config.yaml
num_hidden_layers: 10
hidden_size: 256
n_experts: 256
experts_per_token: 6
d_expert: 96
d_shared_expert: 192
hidden_act: "squared_relu"
moe_layers: [3, 4, 5, 6, 7, 8, 9]
router_score: "sigmoid"
normalize_top_k: true
routed_scale: 2.5
balance_loss: 0.000904
balance_bias: true
init_std_router: 0.0211
lr_router: 0.000629
vocab_size: 27483
norm: "rmsnorm"
norm_eps: 1e-05
tie_word_embeddings: false
optimizer: "muon_variant"
learning_rate: 0.00171
max_grad_norm: 2.0
batch_tokens: [65536, 131072, 262144]
max_seq_len: 2048
train_tokens: 689700000
max_steps: 4802
dataset: "wikipedia_en"
Below are experts of layer 7 (counted from 0) of a mixture-of-experts language model. Rows are named router (the router's row for the expert) and show model dimensions 0-255. Each number is 128 + 32 x the weight over its row's rms, rounded and kept within 0 to 255. Numbers have three digits each.
After each expert's rows: a language model's description of what the expert responds to. This comes from a sample of Wikipedia text that the model never trained on.

# expert 20
router:191149138158099085120129171127159126143167186092068104116114157132158118148098116120156129185139145118075174149085117123158093108090112095093110117117103123162066082110155089114133137152136163167127134074147163125137088146093107150154152153144140132160142149205147139159128114133113189120087098105139110117141077158119142050153138160128188111116132080103129134072159137085112117139122103099107119139152104143085120078125137129069077115128121149221119137112109147203100152207127098134053115118138148133150088088096087123123166064124125162166125158172080159133129093115179144150136125141105164118146177176102189129141133131120101125118166077091096068146134118142131120104132133093143117106104186120155120167195124114104087017093092153082098160128191204067163135176066145
What it handles: Line breaks and leading pipes or dashes that start new rows in tables, lists, race results and sports rosters.

# expert 26
router:136118136124107064148121143184176125204160178089048056110200119103119124158121153223108162106172112129129161142065125092136088154101120091110151186145153072181108139123104109127166124115108153168103150085139177145099093156122153165143191165088133112142103200117157121118156144121115157150118133118126112111137105145200152107093165171095149104141121136096126166042174163117108116146106091109132169126160090113132123045175147138105065126163157151144149081115105160157113171200151106102121141136126120104116100068074103124132149119133115166179107131136115165104164130126182096135120175141106150122165152132157091162140142117186104118118178144100111059137143127136136127144186049067170117130033143116124194106136130126098115080076097149123131137133131145107100127160124092
What it handles: First fragments of surnames after a given name, in cast lists, rosters and prose, e.g. Cast(ro), Mc, Brown, H(ess).

# expert 1
router:107104122112125124156156168150125110169149153133099083105104153110086110236088145129098142101170088116107153195115082106140118129074125104153121107139165105224096125096120141083182176135136184155152157133143141145100123142117116131114100205094156097157148141190107199145180180111145153139106145082141150133143070171170090117176138139133142123102193118132096133097125127156148076112138090156166159097131112130103128078135146117163124172148167174196146115145080148155101180171111162108142073115139146095143066087102095153137183076135083100140146171091160133153109095080128154131141155097104101090154146180137074124131138082154104075072156129119139130133097078147177080114126077140152143151122156125082116122186240128110124122104148124116139147127112172122091113219110101
What it handles: Year pieces and final digits in table and infobox dates, plus month abbreviations and date words, such as 200|6, 198|7, Apr, years.

# expert 11
router:114136124136091101186106188169190151114142135105120075138180112107131164144136153145134155120194100147117179143111109076140084158076140096164098163100168119158113120134123131146145183116115130122065133052135137116153118216128166142173137222113101054147128083133149125143121125097153195115117119126118121122131148172193165120138181134088143110064126125083132130044143132119129096130165054106175169111159116135123102125142127138127101151178134161180194039145113159133069148207151084103118111107134106100106100123100089155129163081119115094161110162137110188124105070150109104145158162114098141083136103145123144137113111140120100132125177132138102048149132126102158143159171055097138141173071156084101208147128171121106144110132104163124081138119134158090125099151113075
What it handles: Surnames or their last piece after a first name, typically followed by a table bar, parenthesis or dash, e.g. Johnson, Singh, -ović, Miller.

# expert 9
router:160170162139060132164150174110123127106163130112067078146145129126111112159158107155125114131145125184113112136150163092185109192149130116134117179101096186178067091115133139124151085129088154174089175109148135140124108155084135101134105151119139083143162188153136166194135142147114226126160146111109063052146096137127155107107105128128080160069132137164086181066185162101120045090103116132156138089140099150131108085138144157149092182096159175154162073090143155111141149134120126158081144118114094137138086103077093232176160073131097113144173159144140158118126109132166148105145129109103145091104084133196147111116152130181151109125161138129117144149128075080138154113121100110139116144075160138089124123176142148078126070070071172067094163126136122119131180115130121
What it handles: Symbols and pieces inside geographic coordinates (°, ′, ″), website addresses after Website: or www, and IPA or foreign-script romanizations.

# expert 36
router:126114148113102070191104150145173129188129186064057059123137114124158145128127165161117131180138194098083144166125156110103114164090072054104110145110196120109102160175126112108127099116106145144095125101143199117136113119104160124153187175140167105159100112147121124122130129136102165156095114094113121100178095154119188080155138166145137123116199151100129115142111163148090101124111081104148164102161055091080153111156186134064115113112139122217183104178128140151102156185145093128104135129105081152138043128071058115146155096064126107130158135173098170149143110147195110129137151150096124108137154166096093102097110110137117125128163144108132109154146119144118184122160097066123124150117155095150148160153232152138158114097116129149077162123103142095122161139092081
What it handles: Pipe separators after a name or text cell in election, squad and filmography tables, before a number, such as Alan Kingston |.

# expert 12
router:150165146154141063145086213143187128125127203056114113119160120096118118142126169091183124165148176131103161156119119141133116183097105101155108195151130127115082091134126109098146177122138189112091135095148145072123051180111098112134102175131149097153085128173119183160152089141137145145086104148070124105168089140105154105148182098121091156055134160115131104122150122123139054101117121071131150105184051118081154119139120208100155134133119170132192112115135175152132124145133061141073137146125129099111104106111101168187203061086104102157135152127154144115125144125184077164157124134129117119106105189122165126096139115164136093088149155058121137123130076113150121145095095101144164153112194109130141084134141175134118086131146158127090160141169200130121163169114120
What it handles: Mass nouns for substances, energy, bodily or legal matters, often after of or the, such as energy, water, heat, injury, conspiracy.

# expert 39
router:145172134134068099168134203144138126107163156113088080113141111105137147131128179120150167144160151160125169158100124088155075165094136042138117132123154153135111113100147124125100176154143154156100118052133121090147138198128163135151131193098145091164135120132133141126124154116162221108125091117098116122145133156201140091163182119116165102099159137135094141092130121146114098133115064072172178145126131130106108110135138144097143163173164170181215071121117157128065167171119145062112099103123088053124083101121062163137166098095124102169083171172111145119114122098134120121126153151129109048112113153157110159152148114118055102090133102133064121163086122111131114166178063133152153149090194111121166165158162143093122129092158186110073142134175197123108136142121134
What it handles: Final pieces of foreign personal and place names in tables and lists, usually before a pipe or bracket, as in -ová, -ović, Singh, -endra.

# expert 28
router:144126126139110105142109143165125122157173169088058079109158164126106117167128169194151208137150170112106166128063136102153128152142153095132167172116102060159102088135165125114094108138131131197177122067116145137129112128163139159120181172097112119172128163099196124121159146116074149094127103112117091137116117159148115072102177132139176103131174148149099169090127182116142110118096100110144145109159145123084131059204155127091093141178172168152135088096106154183147157151139138050135128087195100116141095093102104171164151117149158143168113160147097127096149117090170094154153136162125107109153206179194095133127161061184087125071160117116124070131144143111148094114161094080177144144090190084076151086150139111113104102102151114125120169172148123136131130154088067
What it handles: Opening piece of place, club or person names in tables and sports text, such as Burn(ley), Fleet(wood), Rother(ham), Bar(row).

# expert 30
router:152193138165109106130139139137217126133122152087127124122154158118109120090157139118145127143146099110086179105062116121127110183087095132151117097130139082210114067103159122127152115119113168183147126155144174135158066214123141134130133168093130108187111130133197168155181058125094161162106140097098091118113075154115170165175190120149125153087148101088114117087137103092109055129140127152116176088205083075092117126120129116097112126122173144135144115114104168118070175164148089072087110133154117121125101103130064110111199078140135112148152134190110115164102092131150062120130137144106157076106148166134106101140120055153133079099151128073097122095085048150117139175102125156172132157125155122088146113144164149140149087085120084124118146180131141092121125150082064
What it handles: Words naming eras, empires and centuries after the or during, such as 20th, century, Roman, Ottoman, Late Classic, Arab Spring.

# expert 49
router:166154130186108100132111151139159116140168175110106106081138146081072063127115155188128186115116126108126154144100093092164112180107125069095110163151124152115087117152116117095134077145135189185099150139137136117159049163105134114114185194145179076205174124143151178133160129104101110155129051096094136113117086093100214117154170223143136124087150128109114105073125124045142102058157101045116109118175097086113127122103142134070115092166172143181161135103173170156125194160121117111122121133142109067128097128105071167137146092125126126139138129164149159135120029132170091121146127120140114090145158124179129110177127096120168131119132136099091094132131129145126146111104123110115136155133165148127122095111161136158140054088120101091127165138169121138141108112132064
What it handles: Stem pieces of longer words, often abstract or historical, awaiting -ism, -ist or -ic, such as femin, Islam, colon, Viz(ier), bas|il(icas).

# expert 16
router:147167140163144133157125119149159121129169146099069073141178155149114115130121142110082147166155133139058121192112147105164154154146118101105100195107110107179067187092127139036189121104142185160154119117172185130129058151084113126102130155157153093194106195151153164090182122130118140160109102127141131125129101143138170123102160146138112146081161159140144120062142164066127065123081115091132156124176052088119121098160096127126065115126155157124131098116122176173127159192129076132119103124135124131131127084041115167127155054103140161127154139158094092120128122123159099093159129180128168133128111138177130121104146126132131074112180112050080112136114070134139104126090148053144133165108184114123179116146112145101160109069114132075120104120139132078090156169096084
What it handles: First capitalized piece of a rare proper noun or technical word, mostly surnames, places and genus names, such as Ber, Chi, Og.

# expert 57
router:099144113153076077110164141111106103117138142117094080104115133100124137158118118104167150129128172151141151151058135113209129186082042077159116143185090175189073074123104118111164137124086136155128157117140171113086040148096136130104110129070152159191165171145145116113182128107125129120092120126109152128110089145152119096122158158132189204034121155126098092149152186156141057118141112100105180146168095107073136131138158156125103177115135161176206104104120138135102141089167093123153120140153049157151059120106107194154147090090078091162176148179136131156094135148164105126121158187083156150141125176129124108114115099156128112129141085129098109106142075144162124141120079118105106170134122104124136140136168070133125099068153165140119119124155186068141127131109128
What it handles: Slashes, hyphens and en dashes joining words, numbers or units, as in g/mol, input/output, 120 V/240 V, Weeks 13–15, rom-com.

# expert 41
router:139165120133029073140113154142149107130151154098076084138155125123125149162101149193107179122190111229129152172091120112186087136148110074116147152093201124169109124103089146142146135118156139185128135156150121130102117125090163155130204161112120105204155189153139148130169163119142181155136102122107089115152091138142179054099115139121155110124146157132084144112153160125140117154043087100117162124116150099112130064133127112097129107172172185143110089102098162150127151157143106075143096161113080087103072096136080146166180131133095114151132152142156193099132125119123121098109172144100127109145137142185110113141081129160060101105167086137104102124148093132155156139114042055206129162053159094131151145165144145106104097100104185107111165123126136097128155126128112
What it handles: Syllables and accented vowels inside romanized East Asian and other non-English personal names, usually in lists or tables, e.g. Chiu, Seung, Haowen.

# expert 34
router:084166090185091046110150127182163133140137120062074112128111138125181083161128071115114150089135120176064167127092056129152122202076139089166122142127151116137046169124106151098146126110086143205136139076109203142132137132135105108121149126083163096150121135157174125138134130157156141084105103117094109154137093144160161132172122144111167153121194163138161125148104155133087083119130082127116204157162132159105111090157144169130127140131138153195107098168143170112086146124193110110123149101159078100139087122064077174112150090110122087162166137144157125096115067133152106144089128110116093140220167093123108111169126088159153118148113135125111079136166086139150128141132080098129064157113120138078134147169210108133132114060122156138077139177144183099125144147125158
What it handles: Dashes, slashes, colons, arrows and table pipes between items, dates or labels, as in 1173 – 1240 and district – property.

# expert 5
router:114187137143104099151154160140115134100145152138133101112126139117071087143140100120131127172137153173094209131099092113121108174102168066129071138159134154144092080139157074086119199146144155178085167060131173113133114177121124103110122177092112090154126137146168140129117147076170175094119111080093110106151078158102158124164155139084132142080168175154091117128131128141156084115090080106201172130184090139057116134158150183105106127160129158143199094154180149133138122167127102132092052124111078100128128120139021188097163101088122126167163170191116096093121099134134144113129117119114113112108088155150173146121164087126125120100142110142081130094151107109148145142155089163167148145072163143141146154170143146149194112098166149054080137125198175123080151129129092
What it handles: Final pieces of Latin, French, Italian and Spanish words inside English text, such as cum laude, nomen dubium, quid pro quo, des, du.

# expert 25
router:118122112138107059131123156184156145086120145092134126140162194092096065138171157156129136150160120122116157154098112055115069132116174099122117141108138140127106121144143121113100223179119126125112119100181123137172126178115139082141136216060096094151121109126170158142116106106145216127140093128077089098133126145101145103132171120087176155125137127110070143085117103110142056111118101103167182135134100118114128152141142178102106170149164146178207092113155153107122139164137088126124102106147105088143071102086098142160199075120145125202116166138128124100107146114158025121144152135081072092135109148133129135068120106162124107102149133124124129105100086091144158171139063142171077113098218074110150143172150135097188108108130148108082136101138130069145158170105121
What it handles: Final digits and word endings that close names or titles in tables and lists, such as Stage 3, Rangers, Creek, -ville.

# expert 52
router:132166144145091104170153171179174105147143124118099109101157127144171146132134126122137140156164124105155192129120099142127116198079132062094114104148124085152108108115137139075176176145142173161130176074127202119139080186123168106133132175072154123134168188123146143131161160094176225160129135071120105108191086148114142154116143168135110202123138133116103104121179153093173097093136130090120153100132100112114130115147161135097146194124165119109158113116143158141087137141119152098097124100147072095114123106067089144088143064123104088174125174141103132108179066136195113075124138134156122174158203156153103125126202110142161069099178091122087096149116080131168148122166104061116127135102169130094126109172174145097118057109106149100112152105179151051114152141148126
What it handles: Words introducing explanations or reasons, mainly meaning after a foreign word in etymologies, plus due, because, since, until, rather.

# expert 33
router:120180090182101165165132157127138147135174173123121105108162066158151093152145125164100178115143129111165168121114123076178140164083166119147111167118163088165081156115100116130172128110162133162058155129164129136136128122141091114142192171112141097142099116186153174094165156147133163150123131112099154133096139185146117139139146114117164153129166156089117163088130106109121096086148122095119120112151075112119101097185157163052077149136142159214134060075086109172068140159129081095135112109136064132196056100120048122126129098114075100179164124144137162091154104158167111120131143106095092065132150153156158098145115090117097105104177123106143099130135119113125155104159123109124172150130133146105168107178234139073153066117097108129120127164100195093104161106160050
What it handles: Sentence-ending periods, paragraph breaks, == section headings, and sentence-starting He, She, It, plus sport or occupation nouns in biography openers like baseball, footballer, politician.

# expert 24
router:132132089162103063093077174200187115201133138073045118098130168121130121086143120148087162186142177100142192126094144096082137135124143110135137090102190126130098143172128090129216104100102127165067099122130179123107091123131134123108184144141126086175092117202159151143124131108169165121123135093125099136141087129157137115125149147128173120076203125133110100134127121111136116112170066064123146127130100134091147047149138123131128122131192157219155100124108141118123155179141134101120153092119130113157084121073116143178197068099131086148091143149099150105165091185201102114145156110101097110130120124141090136127121140176073093110151102120126126134148089095115135121140085085199097138150172112144178179147169112136086071059143143107115163146123155094112140120116111
What it handles: Pipe separators and small numbers in sports squad and results tables, especially after a rank or shirt number, such as 5 |.

# expert 62
router:131193069156081083119122168198187123186125132091110110086127193115118062118154144158131119096192124108102144128101145086081118150080131110140135194133173104166113110137106106086137115129156183126101131096143146126151095124132138143078134149106121096224097161147140147091111112094110183109106099093130095138076126176131138135128127151079083163114168116112153138053174102117117114113161112093121170129117133151083106121172080125136145206108178191154092063095164194118119172153158104106093132141113065097151071095115080164110157136124091116147162187186156105145096129154127159104151161130105124110188177157173094117069142132185131094094195126110122084114092098136125113121089123112109081116108179140110146157168222132081115119089090128115085149121154136118149164147120137
What it handles: Single digits and small numbers in tables, scores, track lists, ages and amounts, also a year's last digit, e.g. Juventus 2-0.

# expert 63
router:143184146169135105147158161155189078136122142073073105112163090098112094122159154128135138173167149122081171117103087116124106185123150092161131189100132057151072099148101094094184109169127204148107158118118201133123042128139083102123146143125209137178133151170100203103153097133109145172111094123161102076142038088141177116130151172121107172102154161130152080090148146116130112091101098111146162093175071113116162114181131109126120184128167149175154138097128168147126111193154126099099140154120118118131087072091101208132142099114074132172149154191136138115135120115102083161146150131105151148143161132170139152120115127169142129075168116113081124109153093105154129122116120126141137110110191164093167111152146122117154050050136137138132146122147148148061137111164120
What it handles: First letters or syllables of a word split into pieces, often after the or a, as in rh(inovirus), lac(ustris), pack(aging), car(bs).

# expert 27
router:091142096156133083144120153165188117165119172084060124070112153083071082136095157225112151145164147110158152148139103118139122146117090095139098152178137135153048148137115143115134115104126138163100178102136131143109098124106139115119168159161131062152109117164144159080104121157101153158105140153120096132135033139195099072118113180140094181078142122103127105109128138137082088096082100102138133125169095133127164061140132120048101186131131147169143107130145149100112149169136080081045150157119075122126114130130102118160189109092113122150085117153151153119104074091166150141153136162118136102149175157192169119125178117137123072150148127093111123125106099106107142130090152143089128153132149138132117089183168074063079067042092108069106185102143165153104153156107137
What it handles: Word stems and middle pieces of common English nouns and verbs before suffixes like -ing, -ed, -s, such as test(s), pass(ages), process, tax, invest.

# expert 23
router:159142124141072146177112152162138136182193172102098120087109118063078123142097073171144150124120146124126175146142140109151147164094176115121080144121222132162086126140114082085123136121131189172122131095177148129118111160091151135120145163114102118137120085184137189125168144104121150151113099097122085096140103195147151091090171172170133128116153090136109109142100089076096066058120118095126137090141101102132128112146144138154145171172169171128160088075099124162115154159133110097112162097140076061135057132100099167135120111120138123174174164114131135104154138130176123101127133141121122069184149210129154069091161129128146088074183127108126124123103072106111170153138079128163111192079168131092189134162172117103116097086127149111054151172175174063142130156142085
What it handles: Sentence punctuation, paragraph breaks and clause-linking words in running prose, such as because, when, where, although, which, with.

# expert 37
router:149185106146084084165115189138181146117148158094134077079121143114109134145110147146142135150163183153110156134122096081139099173109112111111129155126181129147051135089151128121132183083108152143064159109176138074168055158100107114121101168084206091137091126158115134081079170129144177111165140137062114105129110126145144132105123203102123171096166145150129165085180141110089087098051096125159159101178106122130112147154075158073122214123132113182154098121128126136119126158088112108106137088119126105129067146078100139157131079082115174175151111159075162130150109116156134136110130125141086047145123167196153136135160071168104125100151175119043103142087093119150178148124103144111149104114149104127152143171155167108130056099094132155085136118156178125140165146160128
What it handles: Line breaks, list dashes and colons in infobox lists, especially taxonomy, plus Latin rank and suffix pieces such as Animalia, -idae, -ensis.

# expert 61
router:144145150121094081153113218188153112127131169106107075112145094112118162148113153133147174135161162115112184168112130113136094155102160078180109150140154141124091148154130128086107204099114171158098115105156163138123137175095171109173153236088136112141152093135130158106130143152129236077109083108146112093143129154157162088125170123134138105110172161123137150068158117150098062132166068099116164147154116139095121150110149166111116157168184159186163095120132183121091196235148148133109122140145123133148104108079076159171191103120118102171115126163143125145122091120154130183090152146072138115146122139149112142131100106128065080073141159121108081147111118079131109175157082105171143150113124094157180122149158112135161104162150184130076142100133193138114114156090095
What it handles: Closing = of article-title headings after a person's name, and last words of names in tables, such as Rovers, -ović, University.

# expert 10
router:175132117148098089151111152174142134157145200084101085093192135078078093119136130154139185159147146122110171157069133099171141150116090078140109199113138135144076109148149116086179106085089189168167150118137125099115104190155136145124127203116148074195146164180154136068150127083106179170075079169114054108128089167156140098123134135103141148115104137103128168049188164045105072097141120094101203114156102116127153105158114139141065125201129146152152082149102156150159135136167130120129137143112136098148110104018113155153158113154145118143159130146137108088143116106137092118163113148142124113158134117166130153136124115148095096081140130089091106144135110144160092086123086059126120153084157103133155094159159155091115130158132135071130116130132163098144094157083079
What it handles: Mid-word pieces of foreign surnames, place names and taxonomic names, such as Djokovic's ok, Stosur's os, č, ț.

# expert 14
router:134197080187159142166122155184145151102146143118123094065162138103149091175097078134161135119161145106106193148100143127169124174096170085130117165100178135190139148115116141087117145115149137117112149122166175128122091162105120116135143202131120032174063162163151148151184145092134145148118094129122103095128097157135146132088142148132151150099144118109141096069144115080175044055156100107140119088189085101107090108107134203131101150114165211176186087097111160128108118199146114146117123144124095128180134094113099144127154069119106102159170137174160138106104133108185110130145167105085078108118120188191108112114161082096131107106169117114108122152143082128151169155126137134174144164127157071132158092110136099133174122113158122126097121101092164065115171161143059
What it handles: Words in an article's first sentence right after the title: the head noun or is/was/a, e.g. railway station, footballer, species.

# expert 51
router:092165106160112147156155150152136116098162210081112088124111160103123120132125121156154089165152125076119136186110104114128151151122170070146143113113129106199070109106096109100160180178164163163157095090136201139097112153116093136082135153087181081193158141184132160128127180080092167092110080077094128111161113148123130110173161128084129142116181131146042090126138165096115068115131132109182132146105128112141140082099193155137112163132139171185181113130117147131082176147159141154099074152137091075140053114084090138178149078135110089140146128143151125113114087123123162103107111108109109105121173138125129153115128085149119089121135104105157092147159083156129105071148109075075074120114172141115138128171196107072141092105156136139138146124152158091149191229087104
What it handles: Commas separating list items, years, names and clauses, often after numbers or closing brackets, as in 1993, 1994, and in piano, organ, pedal steel.

# expert 13
router:141101138137119118152163197142166144157126209102090126103171122123093093158108146152128169152180174158094142199119074129116178204097152123092156179152110128113065102155131120108149133177147150172084176158098161140143094125147101075111129154148168115157159136133160149151153098118100164160126106118132067041135120096096139084178169142095146206114152150083112108072121131079130098078119105122167134049180099087144183073156158142118132174114162135166218152111124145128117142169145118114059127135121088112125091098108090178185184080153075124134137146168114159099159084147141077090159122134094128110124122181156140153140097123169110092089138128081089122140127060126168153139090101133142140132123169135081149117157150110088116105045096132142114155102149152094176146111151132
What it handles: First pieces of split nouns, often units, tools and technical terms, such as revol(vers), milli(meters), lit(er), recep, vacc.

# expert 2
router:176153090139165106136149143142151109113085145089071079115157159127164106178127157161154174122162124140137114168081125092192146169135165074153130140169097123190087096091133124067170114147173179130108137132134159115096151124089138095072133155089140132118175113155140138082180160100099188164111098113142143080123105137160194131156127202106107132090171173084126110101177174106147049162092094056104125089138034093079112152153146155075084151123112166186147113147134149176095148164131132101078167193139117147157117165110133141147183096099109083188152131193134116103121112118188148115132158150138119158169154143110118124094133123161122053099194150104122090158096104127172138162111120096171091128122123079128167152158159074128157120127157197113107170168138146108139132142135106
What it handles: Opening quotation marks before quoted speech or titles, plus line breaks and = after wiki section headings, e.g. tweeted: "Poor.

# expert 21
router:139135122189089076141107153120139165152155142095040086119137136114084134135151150168156129155153135114108112132099148126159110168087115104148132195149138088135060113118125117073154132137159182150128123067168147112131089141119165144138130174143136074166121096211142154157136143133135156113136126117156088116119062174175152090163132171149122135091135156132085131128115158122095095099125111087132159145174066112151081106130133125039130140155139172247150128155103181140099105155136106103110123130103040169151055103118082103132144082104134119161115141136100185107129134139180115146094118131127125132090146146137145085148087134126090115096196123056118127116135093125086146135159126068136112127052138109091164146157245107099106046111143090122123175116130166098169137159079103
What it handles: Pipe separators between cells in Markdown tables, mostly after numbers, scores or blank cells, plus semicolons after dashes and reporting verbs like saying.

# expert 35
router:114168121129132082160090166195178111092094116072124104083132123121101130157133188152149179148107163140070178141134104083122088148095167108137123111105181115135069134090178116132130218094153152128117123073137132115167135181117142145134169216095119043144117082124158156119185114107109227140126069084088086142126132171114121122142172113099115087119180140113116102094137124128152096099155102086128178139195109102087118143128112172068132123139148161148190110132145142114137118175112121163082106132174079097133066078077114165164184103092138134185132112148165134079126130112158065121143138147108146116139118154139144134153111110109096119121147147109098083106106120069130186146184089101171104146122174077099170125172208164117175102153149131142084131110162164145160150165112131
What it handles: Final word of a multi-word institution or country name, such as University, Cathedral, Field, Union, Australia, in sports and career text.

# expert 48
router:139118132131065127128115163145176141126186119127127154084148112106108132069105134162121171138171103080111173128138107076128105169174135080079093108181157070124117140154136083143177197154114145169121103092137153137113110151114158097094147158094138151168087124101156135162199120120112165162141140140124085167124084151157159114122111120110139156085131132123070153097135151079093081126128135139104158086139119120135163079147124120097109191154133169124198042139137147164116140138120112131080120102138016076157100103086010197096181089118141136144147160153117148101135053167156103104132132129137112124184164154136120139113125152105094125078156178126140078132146090113099178126110125123124099151102137085139202174161230125128122129117092123105149131158170107074106173193130134
What it handles: Relative and clause-starting words, and subject pronouns beginning a clause, such as which, who, what, where, they, we.

# expert 42
router:143139137174097112121105203154146126161141160076030054131118103140085123169102161132170113111179146110104127143108156145139094222104096132124144172154131129109085123145155110124191061124100165154086116034120159118130114142114165124141118225165164072124113155219130131149161129160109145088132121129109082151151052164121174121138115174162124098117136144119100138144142124119110089085146067143157124103158075131099114097148159124067142143137156153166185091158176168177142156141123101113115130168097039137122106137122089121168136089142141114120157117170121145106125123127146110117139156141125143121127168168116104095126137067135096099100162107088116117149152131123119137132130132102120128122045113121137177161136237156109135056086123174131127187154114168109181183144104090
What it handles: Invisible marks in map coordinates after the slash, plus pipes after empty cells or symbols in tables, and separators like –; or —;.

# expert 50
router:139206148160112064142128164207185100171139155131090124122133148119088106142102113178118124129151148152132125170075103090098084163088201116172111142161173097156075124083148081117186138186136144153121170103122123139137128187091147148114110189114143067160098171134161199109167117117113144138091084087138083147081131185133126094126138106127116074096157083084125180074163089090129115122122115120152176140149105107133122096110113127118109136141196155195123060084141148134116124123119115124120128097175108094139086110098060153167156134141111120145138125141126137125127069129151111093155132146120105096164126156200128095156147139116082081052221086132116049115167068074127110141162137079120092142123138094074185139133196122160105114126118123111117178130153128134155155165096087
What it handles: Last digit of years after 201, 198 and similar, plus month names in full dates, e.g. until 1896, June 2016.

# expert 44
router:113140094209109057130096150111145128160110124068096062136131141133158088181131129121127129113162131124094166160116074093156114155116122075118104122107121119155123096118140073089125145112136147138145123104152192116121071124094122109150121134125131116150159153186116170131121138096138220097111105150155122156152094176113148132117163125097094138121190128126102176101160100134170082124145099142102121140130091122094133141174129141136142143117158178171161080084070162160117146202151105143110089147121032151177105120092077198162155002089090110140132140150098170159161104104178129135153111103115141142148192121121121100132127090166111118072217123103104096120143068176145136165111144122110081117126176100088122143149141121143121057049139140072080163153164138061149139156096112
What it handles: Dashes and pipes starting list or table items, endings of repeated genus names like Ely-mus, and non-Latin script bytes.

# expert 53
router:143141101141104084141144174142158129135126164145087078101167100137151106100167170118165134103151144112103165142099130087155132153110090083104134175142134161200047090151171115102145100118095148126118142081170144121120123169119138106143142204130158091137159178208152181079178180083155175197113119173139077110177063179120094141107128139146102154108133180120144163064160144082140095102150116118113161135181111109153158123185111171133105151194200142161121080153111154136113160160181125138113063153085115130172109128035091159155176126145134094161159086197152140107130071126135114112175147118123091077160125143156138143126118110154087108106127129063088086119161079157143110093123076078099136153095159125104135115117208136075144122107111146080145105139133136107135146184123110
What it handles: Odd word pieces, non-Latin bytes, digits and accented letters mid-token, often in taxonomy entries, titles and tables, e.g. fasc-ic-orpus, catal-ogue.

# expert 40
router:117152092163128076136147134138190166160153183095106119151075137139098122158153100112170160127172144124092147158098147052118168168124136096070140118083155107209088117150139126110118138143067161146140137074175156156154095124152170129061119148098148114175084141131133204085147146106099131097137142099132133072112103158125107079115098134089197152135134069112140158044182154079130099166126081168139161127148096094086120112137149128056063186121136143157160087135112111199086139119135121093111140179090087125118050065125100140117156117118130124178116129135115130118163088113110098129105163132085167083166157135149146073136087151166068046155121116100074100087150091148116177061150074089133121153138127135113206134149163135145101104122117137106080134147118157123119113159128114
What it handles: Coordinating and, or, & in running prose, and line-starting hyphens or line breaks opening new list or infobox items.

# expert 56
router:127140119146154109170110237121201122121165115122133149110164134113114062108086116131155161128176160089103130135093114145140102165148123055096122185115155102146092138093089137096143187154128159147120098111161131097142109192095126071132153151095128074151131113146172169176148157125117143079157119135102049144138136159144160105110114115121098162123148129113133183111138131130117123115195081119128186129158089132034127090087129139111088113162149143172183074090136127154118180173124089111119096115108093107150084117107102138165221076099155158132152166116111140099127074111156162125125151130097106042163149170162132083098128092108125133113187118072115098102077098061101168120136149070131131137089180054121200124163151110136116077152109132076102135176099182118114147119118125
What it handles: Pronouns or short nouns starting a clause as subject before a verb, e.g. he, it, they, there, the tower has.

# expert 0
router:134147156151077088115095179159154106181166134075101112092146156111154139160095147140153209163155119119116138141099111036205076148107148077165091187115138161126100122157113100133126155106127132137081133140191174141105125163143119098135126158070114077179138221169139171098171168135089153133089109070141085178106079152129149113125112170113083168117156135143139107082105192146085116104180101153147129163143095139086171139121149178082191150119162165180160092173109106159091152158138099081140119126120120104158104135086129153174199120144140151175169130143149164097139133113136113104134096132145131064122160136196091120114135153117086113098187151092127121145090120148182154124137089103153155130068180158133156137150173093152141102070102150076133184149182120128126116182140111
What it handles: Forms of be and modal auxiliaries after a subject, plus the word following them, such as was, were, been, could, all, no.

# expert 43
router:141146102149084112170166194142098068153163148109047129082110121105108097146110115228128162140175133140130151121127103089140131169144101084156118166137175093142051123137165118145151085130108158163096162157122153139117043144098142116096156139123094110191182147169180130124122185101099147129157096151154024111102062126123147112145103160137129161078134133120078125138143123116131092127168067103156110103175074132122165122107134104067112134128151184188075101107104134133093145136112111113079112085156112076187111140093122150114170126114080137170150134189112135141131102102153154104174148144156069105149158134244112097109125117123120095082192126106126115139133096160112124121064145121089127162119165116113122094130162117131167105058072123101124175166155160079160135156128110
What it handles: Connectives like However, Additionally, for example, plus word-ending pieces that finish adjectives and nouns, such as affec|ting, presumptu|ous, soci|eties.

# expert 45
router:113144129137145089119142174110145151146134149092120104077129145136077125118158132148180150149134115174101201187081117090111114186140116143164139155154164128129090086132113104135127127138163139143108180120127170101108054176143131104128122165077124115121140090165134117154122084094135145170121114111100099065177132133116143084103196134142144155099160128128090135125125097123171085099117104053197142099205071117109151108181125190096102168121151162113208102150112156178108122160121035096073111132126090141121096106132082128173230084132124090150134120121123143090079106142166053160132100150105140102127138176157159100122123081139131074128160101034108100116111112119163120133088097126142119192168152129073143099115149159121136058118118152075067175124151204140133120160129130
What it handles: Adjectives and attributive nouns naming a field before a head noun, such as political, military, television, football, rock, as in alternative rock group.

# expert 3
router:184197154147094100126111154168170101215148169129044111093099138092095113121084129179100160150146160142116142108106082087175107159118124115138096153134139121126057148086156151130144104124130122117110149061191106176132129182093142120082170152091129118173159154156162188104147140141146154139104107101112064146082120164170147122127152119106114130092142089107099207100149110097104067090156115153173136113168141102138117142118136139114141176104140192172085099122105107164092158161112142133064163178190107132179081075083069162153148144117103110190132082163139148147118120119166118121119125135125069107146116192217128107147136117102066116118184105118083125113119130107140118147148099090101088156103178098076145103138226104117130135099094106126129138137143165118174158167101080
What it handles: Final digits of years after 199, 201 and the like, as in born 1944 or died 1891, plus endings of place names and common words (-field, Hill, century).

# expert 6
router:102130140175130094147148181160154185106119175088123108065144138118129135138123061136171117128159169141095160128118084127130121170120116123140064104157137144185095104157137097102153177115146119151082118106141150111071137137075097127101123215068143066162171149182197105155136105117122140165172113116139109095129150150133160087173176118162192157100152123106077129124133106116158076068106089125163142098189088077125089093185123143130110133114170162139184105156126153147070135178150065116061089166099102111145072101099087139182180116147143149167094157140154138111100102176133035122141068098126168103169128114160143119103142104117112088098150137058138134104138116126180130155120113138175120130143150095146156108170171159164186082085118130110061161094131175094141130162096101
What it handles: Adjectives and nouns before a noun, mostly about sports, leagues and elections, such as football, professional, annual, Republican, Divizia A.

# expert 32
router:174100086151114098125118137108157141179160141083087142141129119083098096080153108159168116141114138064115180133146133102159080174058107115143091111159125101107093133161105150110177108075113180167084153122134165113088152137140118072122130145088119131143103111140158147127168133123105167151088095144107117088149058177116176086136167163146201114113188147145125155080100161170112090124111118063129123110146098045112100152170150108116113194173189164137123112139113228121089114146116099130120125122176077042116095101144094133125174106128095133124132104091109135109191112087148124072165129212057133115126117153125085094124133133148069132112132083077086122130140108141114173137168112127153113165058137145092141128124214124101125076049100142109099098133153175114147123104106105
What it handles: Prepositions joining a noun or participle to its agent or object, chiefly by and of: written by, member of, featuring, against.